Weights of a small mixture-of-experts language model, trained from scratch on English Wikipedia.
Size: 11 layers, width 256, vocabulary 8192, 110M parameters.
Training: a variant of SOAP for the experts, 504M tokens, 4293 steps.
Below are experts of layer 5 (counted from 0) of a mixture-of-experts language model. Rows are named router (the router's row for the expert), gate (a neuron's input weights, with its number), up (a neuron's input weights, with its number) and show model dimensions 0-255. Each number is 50 + 10 x the weight over its row's rms, rounded and kept within 0 to 99.
After each expert's rows: a language model's description of what the expert responds to. This comes from a sample of Wikipedia text that the model never trained on.

# expert 35
router:64 76 59 56 42 28 58 52 48 45 49 40 39 68 49 47 49 67 45 47 55 64 47 40 59 59 41 46 64 52 55 43 54 46 51 52 51 54 63 64 26 60 50 56 51 42 47 67 57 50 68 39 44 46 47 39 47 67 47 59 49 39 49 34 32 53 36 49 45 52 50 41 49 51 39 60 53 37 54 55 49 53 52 31 51 68 46 41 48 46 60 53 52 59 38 39 52 48 41 52 54 57 50 50 58 38 73 47 34 50 58 37 50 55 44 58 61 56 39 34 47 51 41 61 28 49 41 63 54 42 51 52 26 58 38 67 53 46 55 61 43 70 30 66 35 59 60 54 49 48 51 46 42 44 45 46 60 40 50 46 61 59 33 38 50 65 55 43 53 53 48 57 47 29 64 84 47 56 33 42 67 45 35 39 52 44 38 38 44 49 38 49 41 60 51 38 43 58 58 57 60 46 71 42 38 57 43 40 63 46 42 44 38 45 44 53 40 64 64 59 47 66 62 62 58 31 35 46 49 42 54 43 35 47 62 69 48 61 60 49 59 44 50 61 47 62 42 56 37 54 55 60 58 62 67 47
gate0:58 51 57 57 36 46 66 34 39 50 38 43 54 53 69 55 46 49 56 48 50 64 71 34 40 54 59 40 65 47 66 60 38 51 52 47 48 60 48 60 60 37 35 61 63 52 54 70 34 56 50 33 51 55 52 31 46 41 42 46 59 52 57 52 46 54 52 45 51 57 47 35 62 44 52 27 55 58 47 51 57 39 62 70 32 56 28 33 57 44 33 60 54 51 73 57 36 39 53 59 53 27 63 29 39 56 44 48 48 39 45 57 52 48 50 47 54 63 41 42 46 56 49 52 39 47 64 50 70 56 44 57 34 43 30 57 42 47 40 43 46 47 52 37 74 58 44 36 36 57 48 61 51 54 54 37 52 60 53 53 71 63 43 29 49 43 62 50 48 41 43 54 53 45 55 57 37 33 43 51 48 58 40 65 59 50 43 36 59 38 40 40 56 61 63 50 43 56 49 53 31 40 41 62 39 52 59 39 55 62 38 38 46 45 56 59 47 56 42 36 30 51 54 38 64 48 58 54 47 45 43 65 59 46 66 73 41 45 73 43 44 45 70 52 51 51 47 51 56 37 45 63 40 48 49 55
up0:46 52 43 59 34 60 56 37 38 47 37 51 65 50 61 54 50 47 60 43 50 64 71 25 49 56 45 45 64 47 63 42 42 51 53 51 58 48 54 65 64 38 29 57 48 53 53 58 46 54 52 41 48 43 58 33 47 43 38 46 53 55 50 44 37 58 47 49 58 56 45 29 57 49 51 33 54 60 48 54 52 48 50 66 29 47 37 34 60 37 40 50 60 56 71 56 41 36 47 64 48 42 68 36 46 55 40 52 49 34 61 58 43 50 54 53 50 66 41 50 36 52 58 55 44 52 58 48 74 41 41 53 41 50 24 64 45 44 43 38 41 52 50 29 71 54 45 36 41 50 47 55 50 62 46 42 53 62 46 48 73 66 49 29 49 39 56 45 60 43 51 51 46 52 52 71 39 36 54 42 45 64 32 65 52 63 37 38 60 37 40 48 54 61 65 41 46 58 42 59 37 41 46 57 48 47 63 40 52 59 47 43 44 45 52 53 59 56 51 42 31 50 55 40 55 61 56 45 36 43 39 57 67 44 69 76 40 43 67 43 36 45 79 44 57 48 42 61 51 36 49 62 37 40 53 51
What it handles: The, plus possessives such as their, its, his, after prepositions like of, to, on, as in of the Ohio River.

# expert 0
router:47 51 62 25 71 44 48 50 52 42 53 50 58 44 49 56 64 49 66 54 45 41 42 42 53 55 36 45 51 40 50 68 45 53 36 50 50 59 51 72 49 42 59 55 72 32 51 50 34 51 40 51 31 66 61 54 44 61 41 41 39 41 63 58 43 49 73 52 64 42 44 40 55 59 44 50 47 44 62 59 79 58 45 50 53 47 42 56 43 44 51 34 36 44 50 29 37 45 44 43 59 65 53 40 49 62 55 41 49 42 44 56 62 55 57 50 40 44 44 44 56 51 52 44 41 52 56 59 39 56 65 34 49 52 56 51 62 65 26 59 52 40 63 65 66 52 53 40 27 61 54 31 64 58 42 47 43 41 52 62 45 65 25 50 32 41 58 60 48 52 40 47 49 67 57 27 58 56 27 39 47 45 42 48 49 59 55 41 46 44 36 45 42 56 63 52 61 41 35 56 60 60 47 48 49 48 45 52 66 47 47 40 41 44 64 38 56 57 63 54 65 37 55 49 53 38 67 63 53 42 36 40 49 58 54 58 25 47 51 60 47 55 54 42 37 43 56 61 72 39 46 51 53 64 35 41
gate0:52 53 56 54 53 18 61 63 56 57 50 60 34 67 51 42 61 49 52 50 52 51 55 75 44 53 49 48 47 41 44 30 58 54 53 51 47 42 31 54 53 48 53 54 39 38 43 42 53 57 41 44 58 68 53 41 52 55 39 51 67 42 61 58 57 39 47 45 59 26 58 36 48 53 41 55 62 41 34 46 49 54 61 58 77 54 42 63 48 47 26 44 35 55 52 54 34 43 39 28 56 57 41 53 59 51 51 43 49 59 51 48 60 53 48 51 48 43 31 38 56 38 75 45 47 59 57 59 62 52 47 43 51 47 31 46 38 62 55 43 56 50 49 48 30 55 55 54 51 61 52 45 55 32 60 50 43 56 57 52 49 47 29 63 64 56 47 53 34 46 28 60 54 49 48 54 44 64 66 32 59 28 59 49 65 48 28 55 27 41 54 47 58 53 58 54 59 49 34 59 57 52 45 30 46 50 56 37 57 60 54 32 59 49 49 52 42 50 48 76 48 50 39 54 45 53 49 52 70 37 64 62 43 43 36 41 55 58 70 58 49 61 47 47 71 47 44 42 40 54 37 49 30 53 54 39
up0:67 49 46 43 63 73 39 48 36 59 44 48 54 51 46 57 48 40 41 57 47 49 51 44 56 58 57 60 60 55 49 68 35 52 45 62 37 62 73 42 55 51 57 45 43 58 52 57 54 47 48 57 53 33 49 58 48 38 50 48 41 66 65 58 52 52 44 40 51 71 36 63 63 43 75 41 43 46 60 52 41 53 46 48 29 51 59 48 54 52 49 48 59 54 50 52 60 49 74 75 62 54 58 46 60 41 45 44 54 45 46 44 45 49 61 62 51 55 63 54 54 54 28 52 58 40 41 31 43 42 50 51 41 36 67 59 46 44 46 52 49 50 50 46 67 70 53 43 44 56 54 66 55 66 35 43 61 37 53 36 47 40 71 55 36 54 39 54 55 50 63 54 48 37 54 29 43 53 28 50 46 69 56 25 32 53 64 42 69 41 48 58 31 46 62 51 33 64 53 33 50 60 50 74 55 35 37 59 46 56 50 51 42 42 38 41 50 44 44 35 70 46 51 55 62 45 52 57 30 58 32 52 49 58 45 47 60 35 46 37 62 41 50 53 39 49 55 63 51 35 60 54 62 48 41 65
What it handles: Standalone space tokens, mostly before a year, number or new word, e.g. after "in", "the", table pipes or colons.

# expert 19
router:41 46 39 62 55 51 44 35 57 49 48 48 47 45 46 50 48 46 51 32 40 66 38 56 49 46 62 34 52 58 37 47 51 38 38 45 43 60 24 52 44 35 59 46 46 49 42 51 38 62 56 40 65 46 49 50 51 62 50 48 55 55 44 70 40 47 53 51 68 41 44 40 40 52 49 44 64 43 42 36 32 44 36 31 41 52 40 36 52 41 34 54 58 40 43 35 25 52 53 58 57 60 54 28 49 43 50 44 53 55 48 33 73 59 26 50 57 47 54 40 65 63 44 37 42 50 69 34 45 43 47 45 52 38 45 35 60 43 58 45 50 49 51 53 46 34 61 61 51 42 59 57 45 60 55 68 52 46 58 46 65 71 55 57 66 68 55 47 51 54 50 43 53 48 53 32 44 52 52 72 44 59 61 43 61 48 65 56 44 49 45 54 30 45 56 48 74 64 50 42 47 47 44 36 66 64 49 49 67 70 22 59 63 50 66 44 61 65 50 51 40 54 49 49 32 47 67 45 35 43 43 59 58 42 60 57 54 67 47 50 49 68 50 53 64 38 47 30 47 49 45 65 52 48 55 62
gate0:45 22 64 52 44 37 46 58 35 65 42 51 56 35 52 41 43 62 46 36 58 44 42 31 58 38 40 38 28 49 44 66 78 53 59 58 45 33 29 48 56 44 54 61 57 51 59 40 46 49 43 41 55 48 58 53 50 44 60 60 45 32 45 69 28 68 40 43 64 59 46 51 58 46 61 57 49 62 72 49 38 53 47 36 48 50 59 40 65 60 52 49 43 47 52 44 50 51 60 52 57 52 64 48 60 58 58 60 42 39 38 51 46 49 58 50 51 40 59 47 44 54 63 59 47 43 43 64 50 58 39 41 33 47 50 52 61 53 45 54 51 52 42 57 49 77 45 57 64 48 36 42 57 60 54 41 48 63 37 52 67 46 40 65 49 55 39 44 75 56 58 57 72 41 51 54 64 38 63 65 51 45 47 50 65 54 55 51 61 51 27 22 53 58 49 68 56 54 48 57 53 46 61 40 49 57 64 61 40 44 28 50 28 67 50 57 68 55 52 68 51 59 41 44 43 31 45 51 49 51 42 48 53 65 53 49 61 55 52 56 66 58 58 43 54 47 57 35 47 57 63 38 40 55 49 55
up0:58 71 50 65 32 49 57 46 73 43 52 51 51 48 57 59 42 35 58 69 32 45 66 66 50 61 51 59 60 52 42 45 26 40 49 38 35 54 46 64 48 52 69 30 32 59 40 62 46 51 36 56 42 49 48 57 44 69 55 47 66 65 49 40 58 37 62 73 40 51 42 50 34 50 33 44 73 49 22 62 61 34 52 65 53 37 36 52 46 51 62 48 36 36 69 46 46 42 35 47 51 51 45 68 32 54 57 49 59 55 59 58 45 46 37 56 35 56 59 50 47 45 45 53 50 48 67 52 45 33 60 67 49 43 45 62 51 48 41 53 46 56 51 43 43 52 53 47 43 62 54 53 48 35 46 57 35 54 40 51 56 53 56 37 57 43 48 48 37 45 42 39 42 59 45 54 37 50 59 49 56 61 56 45 31 41 44 32 45 52 70 55 39 34 56 44 47 35 59 62 40 65 46 64 43 43 43 54 44 44 37 37 54 49 49 63 46 42 53 33 46 51 51 54 42 75 58 69 54 66 61 54 41 37 45 40 40 55 32 46 49 58 39 49 39 57 45 65 60 48 49 56 48 51 52 45
What it handles: Sentence- or cell-initial determiners and quantity words such as The, two, three, several, these, often at the start of table cells.

# expert 43
router:56 64 55 55 42 50 63 53 46 53 47 49 47 51 47 61 49 57 51 45 54 54 57 63 63 44 49 46 63 48 61 59 56 52 56 63 63 60 37 48 40 54 35 39 43 63 51 42 53 39 60 70 66 49 33 59 55 57 57 58 40 60 55 49 54 53 25 64 27 51 38 42 48 33 50 44 40 68 49 51 46 50 59 52 47 55 57 55 62 58 59 68 51 51 51 39 58 51 34 47 55 63 49 45 54 49 68 49 45 40 48 43 55 58 37 47 40 53 66 45 50 63 61 34 43 76 57 47 59 55 49 57 38 45 33 48 66 43 49 43 59 53 67 44 46 45 38 55 37 43 44 61 43 48 40 53 45 50 62 51 41 53 40 32 50 41 42 66 49 53 33 60 60 54 61 76 36 47 59 42 51 55 57 41 47 51 54 57 60 46 50 54 58 52 41 71 46 45 53 39 41 38 34 57 54 53 58 42 58 32 51 47 28 34 51 36 48 35 31 60 22 47 34 73 49 57 29 43 50 59 63 41 54 73 36 55 43 52 38 41 47 59 48 47 31 49 57 75 56 42 51 43 25 52 34 37
gate0:39 28 49 49 60 63 36 69 45 38 58 61 53 59 59 20 37 38 48 32 58 51 39 48 50 46 59 46 37 68 51 56 56 31 44 45 26 48 63 55 38 37 45 58 59 48 46 54 47 51 59 58 55 31 57 55 41 40 59 61 48 60 45 60 41 49 38 28 50 57 46 58 53 64 69 42 47 35 68 55 45 51 42 40 51 46 39 39 65 40 63 72 50 47 41 51 62 68 38 52 30 31 60 52 61 61 45 24 62 43 29 51 43 37 48 55 64 38 67 59 48 51 55 47 52 45 47 54 48 57 35 47 58 54 47 48 62 51 65 41 57 49 60 41 54 41 70 48 40 41 52 46 48 42 49 51 61 71 42 53 47 36 56 52 45 39 58 44 54 44 60 57 44 57 55 49 57 50 50 58 58 60 57 50 47 52 57 57 53 39 55 40 55 58 47 66 47 50 69 35 49 52 56 48 39 45 31 37 49 53 25 49 34 54 42 50 46 47 62 60 54 32 49 52 58 45 66 57 54 47 38 68 26 58 50 61 69 70 43 51 52 56 54 57 45 42 42 69 54 37 53 49 63 52 47 59
up0:53 55 47 48 47 53 53 58 41 35 60 56 51 55 43 50 35 41 40 46 51 49 54 41 60 52 61 57 49 41 58 53 50 52 52 54 28 45 61 69 34 45 55 61 61 52 33 39 57 55 52 52 48 27 66 55 45 47 53 42 41 54 25 54 60 57 39 56 46 54 49 43 65 50 58 69 52 41 64 48 53 34 41 58 62 33 31 38 47 46 62 44 61 30 30 59 48 70 44 54 64 57 58 59 51 72 51 36 44 31 40 48 32 53 38 55 41 51 63 58 48 56 64 40 59 34 49 53 31 55 59 46 34 46 46 46 47 43 65 62 54 38 49 49 63 51 53 51 50 45 55 60 39 46 49 54 66 74 55 24 43 46 53 50 49 57 43 50 56 54 56 58 41 61 50 55 38 50 38 53 60 66 61 48 42 57 54 53 50 60 44 52 62 49 64 55 43 40 71 30 51 33 56 37 44 43 48 51 44 39 19 53 33 46 57 32 50 49 64 48 46 34 34 36 55 60 59 52 61 51 45 63 47 39 52 70 58 68 61 58 54 43 53 32 52 28 50 61 40 46 45 52 57 49 68 58
What it handles: Opening quotation marks, en dashes in score ranges, dollar signs, pipes after numbers in tables, and the piece ra inside names.

# expert 49
router:54 53 41 69 44 56 33 52 51 65 66 75 52 44 70 43 35 52 46 41 63 55 64 45 57 45 49 67 60 48 58 55 62 44 52 42 38 60 59 42 42 42 43 50 57 65 57 58 45 53 49 38 28 54 41 61 46 46 36 51 31 49 54 73 42 45 40 61 45 52 64 73 57 53 56 45 29 44 46 73 43 44 54 54 58 46 51 48 46 39 40 44 40 54 44 61 54 59 39 45 63 55 44 59 56 46 30 62 60 42 62 33 45 54 51 57 55 39 52 43 43 46 42 37 34 37 44 61 56 41 53 55 39 59 49 59 35 46 52 58 67 54 40 45 42 34 62 52 42 38 51 49 51 46 66 53 73 38 51 46 48 60 45 34 71 38 40 44 31 52 51 53 54 50 54 40 68 48 39 58 43 43 45 56 45 37 40 37 55 45 62 45 51 55 64 39 52 61 55 43 41 46 51 37 57 46 48 56 42 30 41 60 53 46 53 65 46 39 59 44 70 48 46 60 53 45 57 76 52 32 49 59 63 39 33 37 59 72 47 55 41 45 47 55 72 48 47 53 54 52 53 69 41 33 34 58
gate0:49 45 55 51 48 48 60 53 44 50 56 47 44 53 54 53 50 49 58 38 53 64 56 54 26 47 43 54 57 49 49 51 47 43 34 49 42 45 41 50 55 48 55 59 51 56 52 56 54 52 46 68 56 38 47 65 60 42 42 40 63 29 65 36 53 42 65 41 44 60 72 45 38 44 51 45 52 37 60 60 58 42 36 49 61 49 71 39 70 69 56 44 54 58 44 63 40 40 56 53 41 49 39 45 54 44 52 57 28 52 30 36 46 63 61 47 69 46 55 30 56 55 41 45 48 42 50 48 62 43 61 52 42 63 44 50 59 59 36 56 65 62 43 57 50 42 64 62 80 46 52 48 62 57 51 52 72 44 59 67 74 54 41 58 55 57 19 53 35 43 36 57 52 67 61 50 54 49 49 54 35 51 31 51 49 61 46 39 51 39 58 43 53 64 59 49 66 50 59 36 50 35 44 59 74 45 49 48 54 52 67 54 48 47 46 55 43 53 54 55 56 42 70 57 59 58 25 43 74 48 45 44 53 40 42 55 70 46 66 74 30 47 51 50 51 41 65 50 43 51 46 52 43 42 38 63
up0:49 55 65 44 61 50 58 50 57 58 42 64 58 56 53 39 51 39 30 47 57 38 59 60 35 65 55 47 52 46 70 50 66 46 38 52 45 40 40 63 55 43 51 56 53 73 64 73 72 77 47 41 43 51 40 52 69 42 55 46 48 43 45 38 38 48 34 29 46 38 57 42 54 38 46 45 58 56 55 62 54 56 41 58 47 49 54 28 63 50 58 38 56 43 54 57 49 43 35 58 48 51 41 57 50 18 63 49 50 71 50 34 68 64 53 36 48 44 54 53 66 51 45 51 40 51 63 48 55 58 51 41 39 44 51 41 41 33 53 51 47 66 56 55 59 43 62 57 61 49 51 61 64 57 65 53 70 55 56 52 62 46 58 51 63 60 52 42 55 49 50 37 42 42 53 48 59 47 59 51 33 50 42 62 47 47 60 58 48 37 64 55 53 51 63 61 52 56 58 35 55 26 35 51 79 35 41 55 37 43 60 46 51 62 31 62 48 44 66 67 68 44 50 42 40 58 23 54 53 57 55 57 55 53 51 58 48 49 56 59 43 56 57 54 52 55 43 29 51 55 47 52 55 37 65 45
What it handles: Final pieces of surnames and names, such as -ley, -man, -ney, -son, or whole surnames like Jones, Khan, Smith.

# expert 9
router:72 38 39 59 73 28 63 57 56 45 35 42 47 58 36 50 48 33 50 58 45 47 40 48 65 60 60 46 51 54 57 59 62 59 40 66 43 74 56 50 58 56 41 59 51 63 45 44 51 50 60 57 53 44 42 42 62 41 48 60 59 51 61 46 35 50 42 40 40 33 51 61 38 57 43 40 38 36 72 60 47 58 48 54 43 39 43 65 34 42 41 42 49 61 35 34 49 44 66 43 32 59 43 41 41 61 44 48 63 47 46 55 51 53 61 75 42 42 54 56 46 63 62 38 46 54 57 67 42 52 28 35 57 36 32 44 67 39 54 31 46 49 54 53 33 53 54 43 36 39 63 58 41 41 37 40 31 38 46 52 28 42 37 39 55 52 47 54 55 53 45 53 42 56 62 64 46 66 62 30 28 58 45 53 62 50 51 33 52 56 37 51 61 48 46 47 55 39 50 49 45 52 52 45 46 57 63 69 45 56 61 57 22 41 60 59 46 47 35 36 54 55 64 36 47 54 53 45 54 55 58 43 54 43 40 40 53 51 40 33 50 54 54 44 45 41 50 54 38 48 36 41 41 41 42 59
gate0:39 31 42 44 48 45 45 57 53 55 35 49 50 63 58 43 62 62 50 67 42 56 45 43 38 59 47 59 52 45 46 51 49 47 50 51 72 42 58 52 55 22 60 44 41 71 48 46 45 50 51 51 49 64 48 45 36 39 52 59 65 61 53 61 55 49 29 40 51 41 49 46 37 65 53 48 56 51 40 47 51 45 63 36 56 61 21 35 47 36 41 56 62 55 38 44 50 62 29 41 45 43 15 42 65 49 44 55 65 52 47 51 47 44 62 56 46 53 40 43 36 53 58 60 51 44 45 56 57 48 56 40 32 42 35 56 56 43 46 34 56 47 47 62 40 36 34 21 33 49 42 49 57 42 77 42 31 52 53 43 37 39 53 49 51 62 47 54 43 55 44 45 74 63 34 46 42 59 40 41 48 54 29 48 59 38 50 67 52 43 55 68 56 47 59 49 40 50 45 42 41 63 58 45 50 54 31 42 37 60 45 44 47 41 59 48 41 50 44 57 55 62 66 41 37 45 61 43 54 60 49 39 64 44 57 54 54 68 59 28 36 53 56 35 38 58 51 38 62 48 50 44 43 46 49 60
up0:65 67 41 41 45 38 53 58 44 45 49 61 52 48 29 54 60 41 40 45 51 43 67 55 56 53 46 64 56 61 38 55 58 47 36 40 35 50 58 56 45 64 41 46 59 59 55 44 64 54 62 36 61 35 59 60 56 51 42 62 57 52 52 48 61 47 46 39 60 47 59 46 47 41 50 32 56 58 40 60 60 56 42 45 54 53 68 68 77 58 55 50 74 36 69 71 36 46 46 45 36 57 64 49 35 62 60 53 52 51 47 57 63 49 25 54 55 43 44 41 48 51 33 41 51 67 42 47 51 57 61 44 63 67 55 56 52 52 62 45 40 58 47 42 56 38 65 71 66 50 43 53 38 52 52 62 55 32 60 53 51 41 59 30 48 52 53 53 57 39 42 40 42 70 56 39 58 43 53 64 35 41 72 63 47 70 62 54 38 57 60 38 40 52 45 46 37 57 44 56 51 36 54 54 50 59 55 54 36 65 46 66 36 34 50 55 50 46 48 45 53 33 49 43 62 49 19 45 54 47 42 43 39 46 51 40 29 45 42 55 54 50 63 43 60 58 61 58 68 39 52 39 53 57 37 35
What it handles: Hyphens inside compounds (Emmy-winning, COVID-19), line-initial list dashes in infoboxes, and infinitive to or modals after help, could, cannot.

# expert 15
router:41 53 63 56 41 52 49 56 36 46 51 48 43 53 45 39 46 46 41 43 44 54 40 32 65 34 53 54 52 53 55 64 48 48 59 42 35 45 57 68 45 59 57 50 63 38 64 45 56 37 31 58 65 46 66 47 52 51 48 46 61 59 54 40 53 57 46 42 47 38 25 51 41 64 47 52 55 35 51 38 60 37 45 58 67 42 64 64 36 56 55 45 37 58 65 34 40 42 41 46 47 59 46 42 35 38 42 63 42 43 34 44 57 54 48 41 52 56 48 55 44 35 54 38 62 55 29 48 36 59 64 40 39 36 44 51 44 36 55 55 43 42 59 45 29 57 28 61 45 53 46 30 53 40 36 51 50 67 62 35 44 40 33 57 55 52 65 39 56 48 36 49 57 30 44 34 57 64 49 44 72 65 69 61 64 50 34 51 57 62 42 38 59 49 47 49 52 47 47 47 49 66 59 60 47 38 59 59 55 61 55 53 54 43 41 41 43 58 28 51 62 53 41 52 52 55 37 34 49 61 55 62 38 51 45 70 57 50 59 47 61 57 69 47 45 69 52 65 48 41 56 36 70 64 64 52
gate0:44 30 43 51 62 58 57 47 34 55 45 39 61 62 48 60 40 17 53 48 55 36 48 55 43 52 61 68 51 45 47 54 35 40 47 52 34 44 46 62 42 49 50 34 53 38 36 40 69 55 57 68 64 58 65 52 46 41 59 31 52 55 53 40 58 58 62 66 45 63 69 41 45 64 52 49 67 35 63 44 58 63 56 44 50 63 61 36 59 29 75 41 48 53 45 52 69 48 48 62 45 37 42 43 54 49 44 55 56 51 54 46 52 45 52 56 30 70 49 46 61 45 46 48 43 36 46 59 34 57 66 41 47 60 42 36 56 46 53 48 43 71 59 52 58 48 43 53 58 61 44 39 52 56 44 48 44 54 32 46 40 41 43 53 28 45 55 36 48 52 35 50 52 63 38 26 47 74 57 50 47 44 52 49 49 48 61 49 48 45 45 62 60 57 53 50 46 29 52 70 48 35 61 60 48 40 74 62 46 56 43 73 55 57 53 50 50 68 54 35 45 37 50 63 47 31 50 53 65 40 49 45 41 57 47 34 45 46 41 51 44 60 41 51 46 46 60 36 58 52 59 45 44 31 49 48
up0:53 47 64 56 46 50 47 66 48 48 58 52 38 42 61 47 45 77 58 49 36 69 48 56 42 40 38 39 62 66 53 45 53 50 47 49 61 50 62 29 49 48 59 58 39 52 61 53 37 46 51 38 39 44 37 43 58 59 36 63 47 36 45 52 44 53 34 45 51 27 46 76 55 40 53 48 29 60 44 59 39 38 39 44 37 44 38 64 53 79 35 49 44 48 54 51 40 57 43 45 62 59 55 51 55 59 44 44 47 39 35 57 37 61 38 44 55 29 46 54 38 48 50 37 57 62 54 58 71 39 36 49 52 28 48 48 66 60 48 75 61 30 62 50 37 60 44 47 46 40 64 64 47 42 58 50 59 46 59 57 52 62 39 36 68 49 49 61 51 49 63 54 49 47 63 66 58 29 48 53 42 48 51 48 51 51 46 45 45 61 49 39 44 44 39 65 53 69 62 48 59 74 46 32 52 55 35 42 58 36 45 30 53 42 43 56 40 32 49 52 55 49 62 42 52 63 56 46 48 64 63 49 46 41 50 67 50 61 65 56 62 38 45 53 54 51 49 50 33 49 51 62 47 64 63 48
What it handles: Colons after infobox field names (Focus:, Dates:), table pipes, and words introducing examples or agents: including, such as, directed by.

# expert 62
router:44 46 31 45 58 41 36 45 46 56 44 52 47 43 48 51 44 47 52 33 53 55 47 61 54 50 47 50 55 60 46 39 72 69 60 58 67 44 55 53 31 48 61 45 71 57 53 59 46 24 49 60 49 49 36 57 64 39 35 51 37 49 52 58 60 39 49 63 41 42 49 62 51 31 63 76 46 55 57 55 37 45 48 54 52 40 52 50 42 57 40 58 56 43 62 57 37 53 35 45 48 38 49 51 40 45 53 42 63 61 59 46 41 59 60 35 72 33 49 47 37 35 55 42 57 36 53 45 40 42 48 53 46 61 51 54 30 57 41 56 50 48 36 51 42 56 61 67 40 47 64 62 42 62 42 52 67 58 25 49 49 61 55 40 50 40 46 33 34 37 67 40 65 52 41 60 36 35 45 51 78 54 42 54 59 46 50 47 35 38 62 32 33 39 62 49 37 45 54 71 53 59 43 35 54 47 56 36 52 43 49 51 44 59 51 56 38 59 49 38 55 60 54 55 50 42 52 31 46 30 57 71 40 59 32 44 59 59 39 60 45 46 50 47 65 62 52 41 42 56 54 68 52 61 41 58
gate0:71 56 60 58 43 56 49 62 46 73 52 51 41 47 56 64 57 58 84 58 61 49 46 50 24 57 40 43 40 50 39 59 62 52 56 41 34 47 66 35 54 42 55 46 41 53 54 56 26 55 72 48 57 39 56 65 42 60 41 52 52 44 53 47 36 61 60 41 46 56 36 46 44 48 62 59 50 49 66 48 55 63 54 55 41 67 43 49 51 42 61 39 52 57 42 39 46 52 66 47 57 28 50 43 41 44 25 52 67 58 45 56 47 38 67 50 44 57 55 60 56 38 61 58 65 47 40 52 36 63 40 58 56 31 59 53 59 54 50 48 47 40 47 61 47 47 46 52 37 48 58 42 55 38 47 52 37 51 44 58 41 60 40 45 50 43 67 41 49 58 46 39 54 61 51 25 49 46 59 59 42 46 69 52 67 60 55 50 34 43 40 47 71 36 45 62 52 51 61 35 74 30 53 49 52 61 34 47 39 36 40 64 50 60 59 66 48 44 56 53 53 55 39 42 40 46 56 49 38 24 39 50 59 46 37 50 71 51 51 39 33 65 48 53 38 45 68 58 47 47 46 52 43 57 50 52
up0:51 26 57 54 61 58 47 58 60 45 66 36 50 49 50 36 61 56 50 48 61 45 44 35 46 55 43 33 54 52 47 44 55 43 38 56 36 61 38 42 55 49 51 49 35 46 45 54 43 50 31 53 57 38 50 28 56 60 53 51 35 58 32 56 45 35 47 44 59 35 40 38 48 48 51 55 40 33 35 50 39 48 56 43 52 54 47 50 49 39 40 49 45 66 65 51 67 54 42 43 55 48 44 37 57 44 59 52 70 48 52 44 33 59 61 46 70 47 36 47 54 54 79 65 65 42 61 52 42 51 40 46 38 65 49 52 68 46 55 56 46 55 32 60 58 47 62 39 44 57 37 38 47 43 52 46 39 55 41 59 53 59 49 45 47 67 59 46 24 38 55 51 58 46 56 47 64 42 31 56 44 49 54 48 39 56 45 55 39 46 57 49 47 49 44 59 60 44 56 43 36 50 50 39 57 28 47 57 33 52 33 41 51 55 38 46 53 58 61 60 41 73 41 38 43 64 58 61 42 38 69 61 51 81 55 57 82 52 59 59 40 50 65 39 45 45 71 34 46 52 62 38 58 56 63 48
What it handles: Sentence-initial subject pronouns he, she, they, and both or either, plus digits in numbers and name-final syllables.

# expert 31
router:63 60 61 46 45 40 62 61 50 52 46 64 34 65 32 44 44 48 40 47 53 60 65 53 49 61 45 70 52 58 58 45 49 51 46 47 54 44 60 59 70 51 72 31 61 37 57 35 54 44 47 34 36 46 53 54 46 58 62 60 52 41 56 45 48 52 52 52 50 44 38 48 42 51 57 51 68 47 47 51 59 46 48 57 45 58 34 47 46 53 50 68 32 55 42 47 50 42 37 66 60 51 53 69 55 31 73 59 70 40 58 50 40 50 40 52 43 45 48 53 42 65 60 46 54 51 46 48 46 44 43 49 37 56 45 66 55 52 50 39 53 72 59 50 43 49 61 52 60 36 66 34 43 55 59 39 50 30 41 60 44 64 66 57 71 43 43 60 60 65 55 40 33 47 49 57 57 48 35 48 40 58 45 61 48 31 54 64 56 59 55 32 47 58 37 45 31 65 37 47 46 41 55 50 41 76 66 33 59 53 50 50 29 63 39 47 53 61 24 42 55 49 45 53 40 39 39 51 56 49 53 51 48 43 44 43 60 54 40 51 61 44 75 60 37 48 44 57 41 69 56 36 52 33 57 31
gate0:62 51 31 51 43 35 73 33 46 60 51 49 61 55 41 41 44 40 43 57 45 45 39 44 47 42 41 58 53 40 59 52 57 62 58 58 53 55 51 42 43 61 53 68 54 59 57 41 46 36 59 46 49 55 51 48 23 69 58 34 51 35 50 51 54 56 42 40 46 58 60 39 38 52 54 52 54 57 52 22 45 49 50 56 53 70 48 44 53 56 62 57 43 58 39 50 63 63 44 40 35 58 39 47 57 34 30 59 31 55 63 67 36 58 53 37 39 41 48 62 60 40 37 64 51 55 59 46 45 45 51 48 32 43 65 55 57 39 48 65 48 56 47 39 56 48 48 52 35 23 42 33 48 67 63 53 38 41 44 68 52 50 52 56 63 53 44 46 51 59 46 47 52 43 43 50 53 66 40 54 48 47 42 59 38 48 52 48 48 63 36 57 50 30 53 50 41 33 29 57 38 52 62 65 60 54 53 32 55 33 56 59 38 28 46 44 36 50 46 36 58 48 44 53 36 58 73 62 42 37 44 42 48 41 53 47 46 66 62 55 49 61 38 56 45 62 60 33 51 19 51 55 63 58 48 41
up0:65 56 57 43 54 51 69 43 56 67 45 54 53 56 28 35 57 64 51 28 37 37 60 66 54 33 53 51 56 43 61 62 56 56 42 60 51 63 51 55 47 56 61 54 64 57 57 35 43 44 47 44 50 55 53 59 32 68 53 42 41 50 43 52 50 42 42 49 29 47 48 50 47 43 40 59 57 38 38 48 52 56 49 56 61 55 48 52 48 67 52 47 42 52 58 55 59 61 49 38 60 58 56 51 61 43 44 55 58 59 37 57 33 44 54 43 38 45 37 72 37 40 43 52 40 61 46 40 48 31 57 38 57 36 63 52 47 45 49 46 64 52 54 47 49 44 47 49 40 28 47 35 57 42 53 47 31 36 35 80 31 42 49 29 61 52 42 60 51 67 42 49 34 46 51 65 50 45 36 43 56 49 49 60 35 50 57 42 58 66 46 63 46 46 54 45 64 47 34 48 55 54 55 33 41 53 28 29 46 51 65 47 47 42 42 51 50 55 51 33 38 43 54 59 43 62 54 41 55 26 56 63 51 43 33 49 46 53 66 33 47 59 25 43 51 51 51 46 73 29 47 56 61 62 50 31
What it handles: Single letters like t and n inside names and words (Tătărușanu, Thornton), apostrophes, and month names like October, September.